Weights of a small mixture-of-experts language model, trained from scratch on English Wikipedia.
Training: a variant of Muon for the experts, 1695M tokens.
Below are experts of layer 6 (counted from 0) of a mixture-of-experts language model. Rows are named router (the router's row for the expert), gate (a neuron's input weights, with its number), up (a neuron's input weights, with its number) and show model dimensions 0-55. Each number is 128 + 32 x the weight over its row's rms, rounded and kept within 0 to 255. Numbers have three digits each.
Before each expert's rows: a language model's description of what the expert responds to. This comes from a sample of Wikipedia text that the model never trained on.

# expert 6
Description: First fragments of words split into pieces, often Latin species names or rare words, such as ch-aerophylli, emp-irical, SL-R.
router:100139159087112116184091167140141089144178128134075114143169084122078055110135107119127175137174130164187138142103108134132228137167193127188123133068103082153145156156
gate0:141127073119132159161093110088136112172106146137146163089064080149118143059132132147135112165142157095137085159159102124109212166144246143163159072107123119143138128076
up0:124109153159140128123104106142118113124156074122180128120163180111116118179125110114128133108168107157115160107157136139168178129120065071148135119153109129146104159184
gate1:136129106084142150136114137117136129128132179118150176118118127107187175120124165113130138181134135124128121168116152095093170108170148140159131135116194152121142087157
up1:112133133113138103110161129108115168122083137113159153122109032158126135083117125068117137155079154148121117137187116101147132140083116085094161121146114081165141100109
gate2:163174144099117120166116115149146125135078145139126148086152159173102162155186105117137114147171118159129145076059096125103151089119182207169167147153094139115123109097
up2:094139162134151151116117120163128171103164100129130119104135133129100095095118109161085178138133096159087163197122134074167123166146133076137178119131109135178103138141
gate3:145172115096114134178125130105099100093097105126096171128188155071124189124204197107082010099100107146095118197120122131096133111103178129112089169090132130106114135074
up3:157105210144123156176199164096107124097140129129114114115061097148121138154101098163095147137127120097075120100126114170161074159166098118067138099155159065093130115135
gate4:114092089130151130176112137127174078155097124143147196121125158117148123072138135106104075061125164137105149165137114145105144118134154135163141120160132146105109122135
up4:128140181159137111132160127115079166127132118150075099140129126154073098229149075106096106150107158115124106099144193075094070195136111121090066089165119069153156160074
gate5:111091109063162085134089156097084100184124115172130150117097152060175085100139135121055149130095130177139115110137145194068122100091194173159098166108078166110218200118
up5:134180089127137190148138137100097090105152172140143133132136206092137060156083155090109117100166122111139155101133094128106137111163129198119111119190106131113114107088
gate6:146126109132117131127111136099146078137128136117102096119112069072144158115120159137087115061135130128156110151164108155113179087134103123160166125172060091092036140121
up6:147114064135127129129093133099163051177149137094134121120148124106163147097072147127119067111146172112141181157135155154115181111148105082169106064129115080085108070109
gate7:128105120170140146132139112104110083115149176183168106117114130130149095136111181170167051128165142102076103097144153145050189138116117165121111156155143076093103183147
up7:155087138104124119173114122147127118098153112115087120164091133124131109093114110135135141104114049142138150119129161169159127132129144115122079134180075097119074166109
gate8:165126082138106157196164136085137087108103186152094135151133068120084117114170159137083075150132148128140110121115120134144207170132138120102080147142088114095099167105
up8:104081154087115080153152131171135141143156134126134094104121149174105134147133113159143163145115200140106084135061175122136114133085076138177122128187083166154078078121
gate9:127084130122133107152139125107110106161136119126160118135103049103117073096153138131107107182164140133116139149124146153097093154123147070231132098118189121134148104131
up9:154138120188108120151138153112087145068089196112107140148129170146128164069107127104140142086110094111074095120102151166121159083091122167051139132139102117170116067071
gate10:149113114094140079157144134121114118195150067156053145154086125119188142072090181120122156137070126126168110157134072148160150165118116151132162080058126178103097130100
up10:120108140131124140151081143122124085042079171104118142138131100144098108134135113110171140102166124149078155159161156090085091161138125109027134111150137129154115118087
gate11:094124095153124133172087155123148091142152135113103085162151159149157128125140069099111158088102126148130109177109140174108117137102109126135140045129133157150167149161
up11:165128153080129078139140113146105152125079151172116147127131137104179070175075133123105116124161177122125131086136120127075070127077121128152119190117151104157108139108
gate12:136170084134107121146115132099123167177159054153068155149139142051133179193161127113182126126144076093188143168105066193103164108206125129163082075156165086140108142113
up12:141093126160134161140168131160150166152158168086151106080128108097110136135134129101104101104186110098115087191182141133165127104091155146135133118123078101190136123086
gate13:077129167160103104151154078188157121128126120134117075181124049095123156110147144119131112157155161092200117129094134177125063140110093139139128108049142116093092099162
up13:125128140138105159143108114106128120076114180116139166098083189108048139138125092096128128100094152148079151133177117142142123122126150106145090100190172066144127129081
gate14:099109130142118132173130110134091124134132153170107088067160136124136149123187154142101075147131088113142132118169124143116138119135166142126149169080105120163083156115
up14:146114112102103100129142186184126170139152177148148171138112132100100081166118181162080158118106113134137161162146151085162186144199123097098145141095121142125088171105
gate15:129121136070120113165120109083106141136137142161138141108106126111048138111111096127130197159155164159112096139146185095112163078180148103129134094174166127112112114159
up15:164144155136151111121115118157147101120153161114164147134037191121151142140062064126124187144110139148128165170053086149102173140134085101162059105126143135165084149158
gate16:119121101143137160141069141143134111137108113127098173151139079142099152124116160139154107111138114135188107177128149070145141093150147149191137133152127168148211091101
up16:118084205084121150112187129136149120139156127163144150086080167114158195125169162040137103108090134103158124114106101128098113109075118124138137148124109085105102066138
gate17:111137126125098139147162147099084146199083089129116126095107134121131169062077175117136088148135148152144166138100147133114131111146072100156112114128105127104106146150
up17:124089165113142130079139148151152137087150170160148179078076090153066140120106138071123137252116080128182183095204139110194169135126146112079192140082109114120158075112
gate18:139134129170114157113113141091082111192122097141179174145184091065113126127123094126132105116083133143061140119088205135114123100135155130072139151113150186152128156132
up18:133096084102101114078078096217125137114141146122076095123153203106109104139084142088118138194155157133192122148126067096183202189200089096194136130161151104123133112108
gate19:107104136105105101138109142107076098127121053143085076129160193083132089168133096159086087139131146103101143141094098161069139150133104148135051122121153081105064201066
up19:145125172090138155114209104109160085139144175089133172080070107155164184162152146132123175101126173145197098109120135106158167106114108096179193167167140126117157161072
gate20:127123080161146133120077170087118126151091122117113113138181132122166064127123086103133109103180139156113068165112195083113063130043127120127115092103107088136136105138
up20:208116153133096149153162105183096164117125123130191104132154131125059149156096147140137097143122117152091093172091095142158129081184131148104137159115147162155186146090
gate21:167117130078121109107093122088133124106098157156112128118095133147127059077205139119088147159167138135126132103154115167189167135123105104154113160118138139092104145173
up21:164169109187125127142127107145157124102167102106132198087137168134111188119097202093144144143140115150135098152126155090135073093087106121118102166127129105161071172095
gate22:044162181175115157104133111101051106099162164127134102115138129081093110135135152149101153105128073160153093094089137092156165171183123120111083104093087131162105196145
up22:089179104172112075098117133089120128093184114134154141145155141145104173136135154105176078142071186173152130120100130136164148165164081138134134170111077063123144131107
gate23:170147145131118149144115119056113122138066101098089097052174144144112129100113113169129131174115110141140092141092179198126131129089124125114124110083093164117105102165
up23:179152152143115111129144138165120099109083178133167112111164092144047131143170107125146121121070168120092116136144117138097124082139132129139119133138138138139107152138
gate24:090120090148106172140118127139200127133098107115106148115142088124085145129133170165078128117121178133071133106129172119161162113108128131193144152059137134106130103156
up24:117140120096136159088130145165130123103116151120079187185097099152132118168126126127120109092117097183122181176065114102166135157099125111190112121156132128113166083152
gate25:180160069145101164147157114135125136134115165128115142152134081141107088135122079100121139111183135157101147155155105141133127147088110116136157114150163076110091126142
up25:160103123100142157144124156132100142124128125174097094147089148123115133061173150083136102125115111175164119081168085158120090121139146122098098113192110165104147138159
gate26:083128170117141160155169159112174155145139169152104075108083126120123070078109193152120157161149133147124132121140099084171146122110102131107182087107128096082145086101
up26:130059141130155061137134121132127154180114175149050094125159140123155106087127194126142152112110155148087163136113171140089140131144110087138164169131126159126102123045
gate27:123123090140102090160146119154112066131143171106178184107164117101133135075112159142097174161095129163098190133146115135112222110125177163146107171121104114130084091144
up27:126087148132134120071133134142155161166143171109126067097100095155119083162107101144161062147135082131127075158080098092103113207123122147144099088132150130121125151132
gate28:163162112113133153167097145093091134127104175182131080190169074130144118102150152112141144137073112126113137148119156119162164143144176106093119125177155047149110119203
up28:129125144143129079129132114119142204155140046105125154089121108138094160161165081172156024092133100111170099091151137148101083086136171159107122164109158192167172142125
gate29:130118099161080151161073076141114121102073138130127098083173095149132090096119194162082106150182100163073053162115116133134180127105137100148165094115115113114128096098
up29:144143108131107139185137071140115119082095060160095137091147167122161162160130121073100142046112147100110114140181144119108134120095097115068153161155072114121138180129
gate30:098162134137116146144090132154137100112123132139122180141154144165140092122170129142126154139132146059106101177064084069076145113069124150126087207047117115138081101132
up30:101117155159110120114130118168139172182145159102116126185131097179132119174080134116167144061084126169130159171136235152120146223184201103137169151129145136155146124109
gate31:097077126116147129136157125160186115129136107142162124108164073139179126139145131126096113171110125122090167145138114147149196159136125105216166142114094107109159141126
up31:108130119120128152126079143076164108162123133127111146131103146095123127112103125099083140135115075070113114093100118122091124118137116121130071076194161197090090083140
gate32:113170104134114107146113093138105073147056155133149123120141118137111133135119097102129120133100165109174161113086115100087150088171158068115108129082138150179101087089
up32:089103136120108119134119114115149189137189152146131147133141121126128123113062150075119184155182088102113104161069181066167116124132074127128108097097118137071121116122
gate33:128050121104110109138100181147166138160158130130081103083144134088127140107195110134122136186111096131145068081145105139104180130097125109137120093067139171140099135135
up33:101165114151150107099139115159092191154149175106187130161136101201145076212146077122154113114121088153127148123103115126103069174131086081116137168168093059158102098104
gate34:143077080145141141134119115092081093118150132126090112142095122108177106065138113075154147138091155121072032105110153110096200101124100182135097113141138132125127139147
up34:088140187160124115124136121134116115126130108124116128100163123171148117167032130146152128151166075116176170124158102255197081141099152113099145129134105131092152166147
gate35:125102097127110162096167063136135096156130176092091076114117125082176135111122114183122102138116112142221180153106174187098180116166065072158151108105160170101112182159
up35:162135138112113108158116115147149149151143119107118074111132149080179143116207127132166125109136126164195201090120083171154137124140140108115163116178150136127094178144
gate36:137180145126128130108097116056182164136123155134136142125122166111085180137120078128196142138137147161126103142094081126102164117149127082156120180139121139088111163107
up36:196140109136130128139121119121135054150100114141120117143094120084094150061128117144132102095132111148180146091093064094092169077120135164123110152162182102121125152123

# expert 12
Description: Line breaks ending infobox or list entries after closing parentheses (Height: 1.85 m (6 ft 1 in)), plus slashes and capitals.
router:142142087118132119128167129151129075125086104121133080125112045098200188085100076089165162137145153119085176148180088114127118159154129123137099143155175129121124166130
gate0:132122167107128143115179059124148108159159140127136087110118108173187170160165092066108200139158148140120179097116108090131090154157097156133124126117144128114144149118
up0:124180107155123076102095112133151131108100147138165088094106162152126063139220111046085181182180110130153116131111111081121100107132120118108172101114141049089119129158
gate1:117170120143163129095126122150111129157109176116122137131179150145113202164122085094137079142135174098138138135106152162086107117144114121103169115115138158102185093090
up1:113129159141112137160089097129127078198176161161135169079151133130112179199148079095159102102148162109156137120149139160126046122110155050158135081113105154113140094096
gate2:102081076107156125074121141124080143116120152137170099140119108152185134143110078083146163157088146108126128073157143175123128126089182152099109170120171101145101142142
up2:097131129134123086123153133144111097135184142146099109106146194157014130092111183067108055146143105182110163096165119109133119176105165126085125172165084175077111175129
gate3:118139073135112196068159120135096141076097085145102215131136120098195103102104172148148157125125123106139102150102111098116162148153206142131134191193161119110061170150
up3:138193133125105147159157167153076207114170137127096118128133127132203099105110138106142148146134120044158136162103113157123171154180177182131090130152101104111007156153
gate4:124112130050114118094117086132104188102114095161035120147125097150159126132087161150180114181088114149080112151139174117083167134100122141160103157180119177097086153128
up4:115127224218145167146135123151168078189131112143113110144100151178078111163111098087114125114141177146153099112076100155161163126154135158110157152048108128209171134127
gate5:117143069157132178123113165112092141136161124137167115091105114051137159087098163125173131099161125107154173132115126140150125167111141161078166128171209134105155155134
up5:098131146108116175119145114122141058021095161127075097080150107110195139190158117209148114130066051127103097098104134126064131108126149180135066110150105140177099164143
gate6:152163069032132156131146102107147102162120126129111158141156140185123139141114132136091138140146088085113129040092104102139141134167096137152166120155134129105113168148
up6:139074207124129126148132168152105090076104076112158074159102113090116109139165171107110071135146113144111166168143104123115144122057228140075111163115148121146115126114
gate7:129064118162183114152110094153091086131099091120127164150142121104128165170097109000146129139127135098144139144161165105121139117143174124123151103140132072058130162147
up7:118084130150155117128098105165118091108105118089113118143156129074156186113153118047158096141140122096144110133190144107079202130151171116113144123117142095041085156129
gate8:141135125143139149138178147102138160142104113116111051130129153116111097082092126135122069094101183137100143107096123185075130076176095169138191210147127140121120172127
up8:079149104162176103056127190084135114181128123112160122101108182145082100075115141130086116194151152107188145103123127152144137092186082133161127153139129138135145159105
gate9:116091125174117137132151087172082136140143202099134146161143129151103157153155161126156118183089131116111145096131100145097100083091105154160142173084169098110100159142
up9:093199203124095178175134159142147132060130188178097108117140042070125110091161163149126097098124163100160075115124106159178107096115150172130077087127137159184103047105
gate10:119172063059130124113112111110060136125123095123144149061103103074169144137095125100119084129158101138136140189128097135118107168120160137148180187132127115155120177162
up10:180108169148151118153140065098080164180050157108132100157122156163100239173119112130186129153159106161127157165100144155106207117166113130173156098178137121152063084116
gate11:130091116101137103085170132099067131116107067068089102133039151124186134130096140170127155152161094100153158106110127127164045151196150148153127107112206172105104100120
up11:109127074072141090084152103096071119170087080081093102131065118095163134117126119176129185165140140082141200121100119132165070147154126124170108112068205190123141105121
gate12:155151065180105089177072075141111143137146126116143158092150183060169148111080106114131124039171180125087122142112084150101069142133144116117094101107126127126058187131
up12:150110153141127164107120108100104113136101120101071169107173141162143156112134189113213172158171167089095097143092079130171101113102141152114124133143154123178146065164
gate13:108139106128143138115131125068091088139166069142109124127111096063163148200123139134107110121154141117120172190101129142106210136121121146112091099132204106122180132060
up13:125167173114144125119106077148127130099142163145149175110118128116136115097053113117156082125103159141133106108167126100096102103147097119129125152180118071160078108139
gate14:126139117169162133122096059096118172101120090064107122134100119137148160149147116100104129155149150097122130145091082115129140147158069080115152125177173154152133087176
up14:164087106116095117105122195146148118114122190187098110098140122151164167170101129154139134161133120185145118147130114128159087125109152113057141133056123103137165172098
gate15:123063114128133115145097097128094098155184158145144145143159087066113112072199096145119158143084124095162152099132142155148121202096189129168166068141127088132100116123
up15:132147076162137136110094143134191138158168133154148111159105060118155105186083165084127081128168146164137097139142111103102165175182102199155135151115101127192166106154
gate16:134165128098145160119150117183094057147137083142149140106106102148084122113078112159153162133113163176172156096179183128173129099145144135054108104136161108158142102140
up16:131139119116159107158153182115079126141153120171117114076175158173087103134057115167137129119162083205124142109156164146167142097151173087163122085147120109101106098099
gate17:155142119137128084081155162117112160076082120097084123126110093170139127156187105091155102151174179150113102103144172167186110164183110137084168097146121172115134113145
up17:117179103093115128117076079111117128141137066153167095152132163106106179104111086175096148135100043100130104130171146134097126131108102180079126061136102153130146169211
gate18:122115043053165128126161081108145108188112129127080155131126122140166143050107120065190115139152122148169112071147048123093160151090130137079133131185139153101158085160
up18:126124154140122163119111184138126145109103151092126113139123087116130166131104166165132137140124067118161133034132152178108097100171186100137126154135155079098166160175
gate19:163156114135084136120124053166067147122121138091088106128183158113147144106158119132114118117124138106085081117105165152102170108106152125124176140117065131156107126127
up19:156109169105178153105117172134184069137101109106171189099160123133094152151068145090110157110135157131098163146118140054136122179158105099127094143095159152075139184079
gate20:156169086112120155105123132079125179125117154140140137156115139128176107125179091096146092124168156077122128119139118105140126098116126143105158183088096144126134089130
up20:097093136148144146120150118164101078165141104096110108111122107133080190087093234109075149168071096162143157158112105166114150138150075102099118071090093095159058166077
gate21:169122151180125061089188128136141139152174094139110148125114113143136144105086128099148144174125163121086135160087106137146027150085108133141153128158158099111104112140
up21:141145152080143159156131190116140113152130147124139191168117118089121135186110139075103090157116141126145186083157152126114197131139139172143104100126113133123230143183
gate22:101127050187160189070110067085154086093139113138154104185126133182142103138121114184138219124135139109081161135140099192104159213108153143120137095134093187180106103101
up22:043150132180162202158135128111056101072117062141171118123124106154129092128142183182150164172163113161088205155164111160171154180161214135138125132121105121131123062069
gate23:076109158111130154135116121124117106141064175084121133170099179100109121123183075082091140095104166100154141138125123095115124076159114142168171138090135149168101107169
up23:075114067082117167147164106080120107119136204080114153143111195070145152132122110108110155126156122152096125144171113114143150045125141076170117038120138160116119130151
gate24:118138074103122147114117132098146145186119115135139066076117119145200115112066126083112122141136135125098114057107100116152099136079134255122086132158109161092068099162
up24:131126113123145127113124146109131179177126137160163108065096108125211135124035110108101100129123142101157119105106090103123121147099117238112085108140137153094098120169
gate25:109123155075111099083111142136095131142096118186164088154162163122070137114107100135084134113119119133138138115165167176133150152139129092120104133134187155043118109179
up25:102069169151134148155139143128117185129122104119131141092086079180136155108121129127134094118117115111114074108120159105114141108107210208114109102095105206083092164122
gate26:089115085101105110082129105099128179078089110154156121165178166163137103122114144097114142182144082090095101180111134077155074095084112094109076126129131098135069144178
up26:196136138110147160114144147116137117153175137139113117080116100119157175121101142129101140136109138143132193085115101162120119151124074120176139079096069205151126162105
gate27:128119115104142158117171164140107090163104146132158113110103143115181148098040132127186150090121094136096131106164102121074155152167162165035113107147193129103103163141
up27:095126088065148184144135160150109090173159143148156161122112136090191098088114131126166169179129080105139125113140121070126108124160132177111082098159148103108098094117
gate28:142144137150156142157115088089117098127124068124147104092172060156159165072169129165122154163154142108101116140129136059138096137145131129166113162122145130134160178094
up28:085147136158116124143178123151095119086149182106137126099097186177120097126105134144149104135095065073141108096143123141132162152147152121093084113158132125091076189172
gate29:154124104125161161101133143118103103089103164101117132142129128140162124201095138133160156162126132121135144178126149096103086088135193138171169108137129130127165162186
up29:134098096150139133164123115128087128143139123144137117169133141162118180129176094182178126131091136117152158151117161083134142121107125081177094143157120108127126088142
gate30:163092110142132150161078132124148123087126130147094162135142128050158172137110130122116106160204177108148119119152150158111140130159154127101097120088112104163133085152
up30:136145110104145162140106146133111146100116112100106171164124138073141188122095168058137132129149173131151118140115115164122127127131134079180175164123163154156134102162
gate31:129156073122132127112159135100145123112144138086087130172131073186157130161133085144086144175164133114126151164152119109093107119172115093090116154143154090189110141064
up31:127146136071089150072147100160091149154124090123148115108154113126148079166194159111077151102102155158143123183146146156158136132120116146183175128105101130163157173182
gate32:116129171132173112111144148103115141131163193111115110187100079114151060132126137109103159121132127078096172132157120061129147194167138155121114166166126157140170147051
up32:096145148093134182097106147094117075137100105141060110108112125079098113134164142104061114127096187122097151163091054170116135216141151184156160134151122195138126108142
gate33:196144099139158101120141082092097196144136127156158150114164079145136157130170094113136076195144097094123113206129116175146104107109115197156139145151144148068074141100
up33:115116094090116117083099126152120100118132144137118121137090153152095108101056113121150175138184134071124104102101065141124198170138178114038081113145112089121126066122
gate34:090134068129150144114192147088123160177139133107118138128114141093158052100139097147157161111116066089088119071169138081105169119107058104111206130161132167107127138136
up34:119132143137134159172130179140153118127159143158065169084112135158120123111129114130178099149121091143117202122112109116165178141090116096142104076138143180119127138190
gate35:144126121165097084110215112112099172159128080123119160161139147113109127100114128110077154100115146134153098119198087161158128175094169050183166130111065169087139115107
up35:117131097169110143134203125136140120186147136176167126181139163112153141115116115125055107117121165133163162085181140186150160176064186060128193130141091158067097120113
gate36:159138102102131123108106158120085061103134151101114090097120156180137172086039066099167130120120134138112130114143151143133126175160126077134182129130102162075141160139
up36:114154077127103122044093091138131144117150092109138150139090172130140164153122184155143200141067150163132104116141109116146198077120129130101117125104133120108183113150

# expert 8
Description: Line breaks after headings before tables or lists, opening parentheses and quotes, dollar signs, and number words like one, two, three.
router:132160102080116126083171137160107093125095084116120174088150112165162136150072093086172163125138096173145133093149120126091124185075099092172169133107138146152162079174
gate0:123101087029110140165164134156086148130104112154178117109127120118152096109106132064176128115234093152129110144182139107139147034125098105102130121130152088152120103136
up0:115137142077120096191099165146153189161083159093149146137165121067172100159132107019174080141221120162146171104157108149165155084114113158174109124111168137047103088154
gate1:057090115144176112129126155136090099127154154164069170122136076142118107116080119128134165144176088135104140150169140157142132182074066142118151078149133055122126173097
up1:112088070181167076146077179109101102099113133103048135130129190137136166129053145100124118073176060107120151082169134119141135194122097175103159154124131050113168166088
gate2:146168093136120118070112153101175081159064087131103131114162179110107169113145117116087104118132072082145129138108110123118049078092137118165112080154088120118135102157
up2:146099125111129079142153157155104180137140091124159107150110116118118142126126149096136096097148130144108093162106091152176178158171074087123158127153169121169059169110
gate3:127108101105137118123119164100109078100145125106095138065126076066165118117128094105121137105138154082078140105105090069017134149100064104160130126088153195142165149126
up3:121139133110116174114164141117132101098113153144127144182123144145110143117187103166098152184153164058180123142096098092128144087116184104112089087137135132138150118110
gate4:124129173108147148083178105155107098102132131125116170156107100089157104058136151119181103135149097152123111124141134145134105128100152141138170140134062140148130155184
up4:141114082198119120098038104172108094105135141131129067082155174154105152128133166104081132164149123096152105127158094141067134132156137157146144139130111087099120081113
gate5:173118104119153127099202155132090111191164144111136144076061188119089097132109116132124154113108136071133092159226045112158158095087098130138188065107175161147105126117
up5:153139105107162101181155128094127128106138080131227145040077194102105184117095171136108154154142170111117128162145129113132117084184131176161105066051170141110130101065
gate6:102134086154119126128106138091136135134160129205148107097143138122180057108082128111149144133138161175138114187155118071124118182141147086153120154148148115075134147120
up6:142114109072182089164174105088119083089075168177157134160111151111149108124129119124083126105127150108108152137166150107147152084181114116174139163132147131116125140142
gate7:124150080133131182150116164146085134129126073147116083103146121150110117181113137097161194077104080167103056118155143119141132084151166105168196169129109097128137141169
up7:108130153141116111103147137161163149173094137062107151144125143156129141079122118158134124083136124119158114121116121151130141198146167102062098086094141145164156115158
gate8:128119066166143136178110102141066131130117124116133123068109153117166134104135114118101144176050161137099076145170113145095103117150179168099136092148065106119155063144
up8:087090128097130117171165108117137104104172098120159120083098160136161144109148105152109131173110150113091079102120147187140172112140120084072072122105088122104154030159
gate9:140140129128140138118123172103118142102110092062133177090129120088174114132121091127141110156103082122147132181108138106106141107141163135119123139066086073146125104200
up9:092118091144099099071125206122132126117114085190102144152146132140131138099079181108192077100148145136081138110115112104099088149147137111150034177102126089090145158125
gate10:141126096108094132155141102110139147106080111104100126110122154132218111139087135112082128165154120106130159135068123091067147167121143172246126088098134056088110086142
up10:082117116185090121105097142106107136114134103113147090100178186159115135107099154141113088169181169197139152151070119168101137104118162073178123136129116152185113158158
gate11:122097047148126128096092140101121161065098133129150127082106142106127138117158150161139134099176160153097128176093142105120121066135114159184153134107136157066146112136
up11:144155194126124149119183229126171113121136153134130121112172111122157148151161110072139091154183178106132098138141138124083180160094173166125077128092103104101180161120
gate12:108158087104120154104139153094179122185146136125106144206181119123191146190088106103105156139142182071170092133142072112049140116116124111132145145087159140042178108150
up12:102061110129108142118092128113162106156093151136116155155149126112197190164131134120066137142141132176143138146097143162114154140094116145130130146141171161075122170131
gate13:104133171122125073219138156122080100131160123143085091169147117091145115116158083145072130099117095126114151101143097061145112170144124103125154121091131128137137107130
up13:126094122158111169071157116111192175156086124081169153100131124156103115168109179119154125152169192107162103178110175152148135116109115144107137110203118131115129122149
gate14:175122127173136194095112120115047137101134119049146162081103159135174160103122162101141113119098141103119157123130103137069096102098132097172127125119134161149130118135
up14:217145104033103184133095079123095124081157130154148184134094157168129108159154147142193129155139155111124165141132065135106109167174147172093126100045151096107109161119
gate15:088122042183117142095131124097079140141152137108120184101081140150182086170145083094124121144132111161138118181157104126090097160147108051178212128158144169134148116147
up15:063139127117113126102122157110107118099090151147114139122108159105114136178175118156141097041148119137171119102141134184127141132088213058188149084167136176151161130104
gate16:148123110174178176143147133125144103178087106106105184108105133091177125081119135135157073189127056108135138127141154148162105079112106116147140156123108140106109109082
up16:126117179194119102118207117095133155204073145083126087122159139172128124116106137053121154123115187111163140206105113121095187110132144201153103117159140098130160157144
gate17:106123119141150131113146138107083061096144118099156114081152137141143080182058099113127115089102102091138109177108148106148163099112135150157164191069109141142169152157
up17:164074132085173138074118090079150187181073093119102141197100156151147063147073090162134172146157193149104123127142129094071124168142069179096154157096144126092204104123
gate18:124117136172074190101139111133159157160097113138122145137110145190120076072038148096133126138101149114136146106149158138142066178078101100119230122127125125148116137096
up18:130143170176158145047184143181149113138117098156165087170092169074175165142117167128129163157146069080150147090087110131127146099187146147129077081150154105093119104131
gate19:170107134144139145166162128073110104137080113137180117112060171127130131136111146112129109115192116174127157150106097141173130142079103162163164094208109118063144188141
up19:072134098118140160066129041178100108123186122135141160114150090111165137140147148152081110099099122206153146173144084164095060126180128087081155206131141151148115122083
gate20:138083087136112169190134101097102154142058120102132093092124075089159186083095105174133118110069139177156133145093140099126133087078168145121084082123114148113128075147
up20:163061160157122164126110154153130125163140124198075097185186125156146145124139146101141063110129092121103152108166135187117122133109151147112134140159154087118096070100
gate21:120095093195107092156114144120124144117176152119120156128129097131101144114120149130118164136098111159147131171107142134138141119084155098116144105114092130182109046141
up21:128121165077148159106125076118054108093130131113129102116094146165109145209113148105160152129156126135082162151155062090137137140141103136071118128116164124077144124123
gate22:127145076087125132073164172100074105103158095089092121121141192221082142106123175147141117136153122184131082177115134142166126146163084093134170117047179121148100082195
up22:148130132106144134132160121122146147151110082115121131062144178095141141153117100088108119127128113139125093133120103116135150154118119103111099138129065098123100097196
gate23:126150085147140168138115157136219109155083103161146063093102121132119137110151078161100124118168102076129165106127142120112136144141119179125167136148127085070149115154
up23:148131079164110142153010117120149163128149077131170106139153075178137172186080140097150101078193108152115186133104133129095154123109127080122102172141094109146129160176
gate24:115196102195115152142139095101106138135127182158199106087146153121136126115199139113102158102134149114164124143080126089121164138089125127166198095096156150144106117223
up24:150137102139127137132159136135157124110138086117148089133095095176140100138089089098089097141121093113150137156133117122137120145149128165129138166116157068134135163152
gate25:103121133106134151090145040130106108126131127136084089067093107148095146152110157121152122157109161120160102158130156098207128176136085133110119145192094134122094075145
up25:093151162086063125123056086191174152055192149113119172146157125113125096201119140058154184132126137130204111138108069128161129139106113115126110088026163138131093183161
gate26:099139169152108156130164148094096158217171098092099118146117100092175162102086108101140131141149124142098153118086136079133124121088110119075097134122155149162120065151
up26:146075114150102136119151114143138087117117134105108134147160153138098136129119150146094111129160120149087129119152191123102069103089148100103126173084172145113121121137
gate27:101101103110154159128122092081112109139141150117141124134168138055122147178098106083154135193181103111129145135183097146024111114139148135160108133095129111107133192127
up27:119121107100120167160136153146136133081169114113092175117135167112111180160160165090111091130104110208115113162121131117130150169141125112162113146110163095170184126130
gate28:120141118108143124079106124110096077155084143130112145163094117149136119092106130176138145160084112118172166107121097124120142162111124128150108149089107125178148085150
up28:149085142125152135128168155076096118149141128098114125153134116119108137122121131100130149167163143134151138151151111050114107157091111078093120134139112115103144148130
gate29:092099128164131083096159163108057173140138116126088123119132087128112153156115119045049142132162106077169142121136162103100108144097086088064193143096071158130184095162
up29:076126118137154083051147160122082126164104139127123134117115143140108134136146118092119090134148114093104086086106141161114043069132116138077101131112116152174176182120
gate30:070118079168063149084106095180051133162107145066101111130154151158184104053121144153126167182189148107087093190139198142111148105107171058188111173125092141146132127065
up30:121122171107157155133150125135146142125143108173123108120073108078161151168140135102141094084082137103157122109093119169185130153099098169085119137134096144118119131146
gate31:132139101125140170118119151142078107154134124123125145105143153089134104162117167090133157136120146093124160151105101120146111122120174162156163136153110171110080140118
up31:126087198156102115068051143152130141132146134085147136137173111107114115108116128136075123143132141119122090072143172181071188130143069072114092165095091095123114156128
gate32:120171082126119144019146134168176119167211074125132163155176144095118126155140102147116132146159131109173145105133095123182022174104081125216197164088063122153104080104
up32:133074179164102139132096127183104124129111153168109120135049133156108072104158131128124088156056153164150095129132081170141109039160091184063048144176133091126107120128
gate33:146140118143125141150129127114117136121087152075160101126136141151114141081103105164123146120160106157111114112152120164163164101126134095159128080152125136155121111160
up33:116126109103110114099124111133131158130145081197084135106144182088159141154149148126136099090087130096141126155154133084117077160127166152126120162080134100167105129148
gate34:128155087170101169190122126122112117102127069096147101085142073096204120149036146096103109117191130153175162123145171157140109158139088118173115161129108111141082056132
up34:158114091118159106146173121141121141145115113095127137166143135064166133153134158085084108132127091112104125121164142123136152120118162139144088112153179078149136205139
gate35:186140202136106126125100071119098102129093142042084132088086128176182088102146155122140166126150121107092148155110105082140134057124108096135109138082134130154158148144
up35:132130140191134177097072034135098135161097099103135136138097118137213169126130130179086061144114089136153162128130120107152081144089107044101109063123148111168107158149
gate36:115121120079115100140107145088100142122101151078151137123119136135125168146154193141167184154150102086131141084192124167122194084132112137156190112172146192129105119202
up36:145174146134136113116095099117140117112189122164129098084147044138134112133100075092102097129127164102051138154103114105142153072192160130111085111099138046162125146093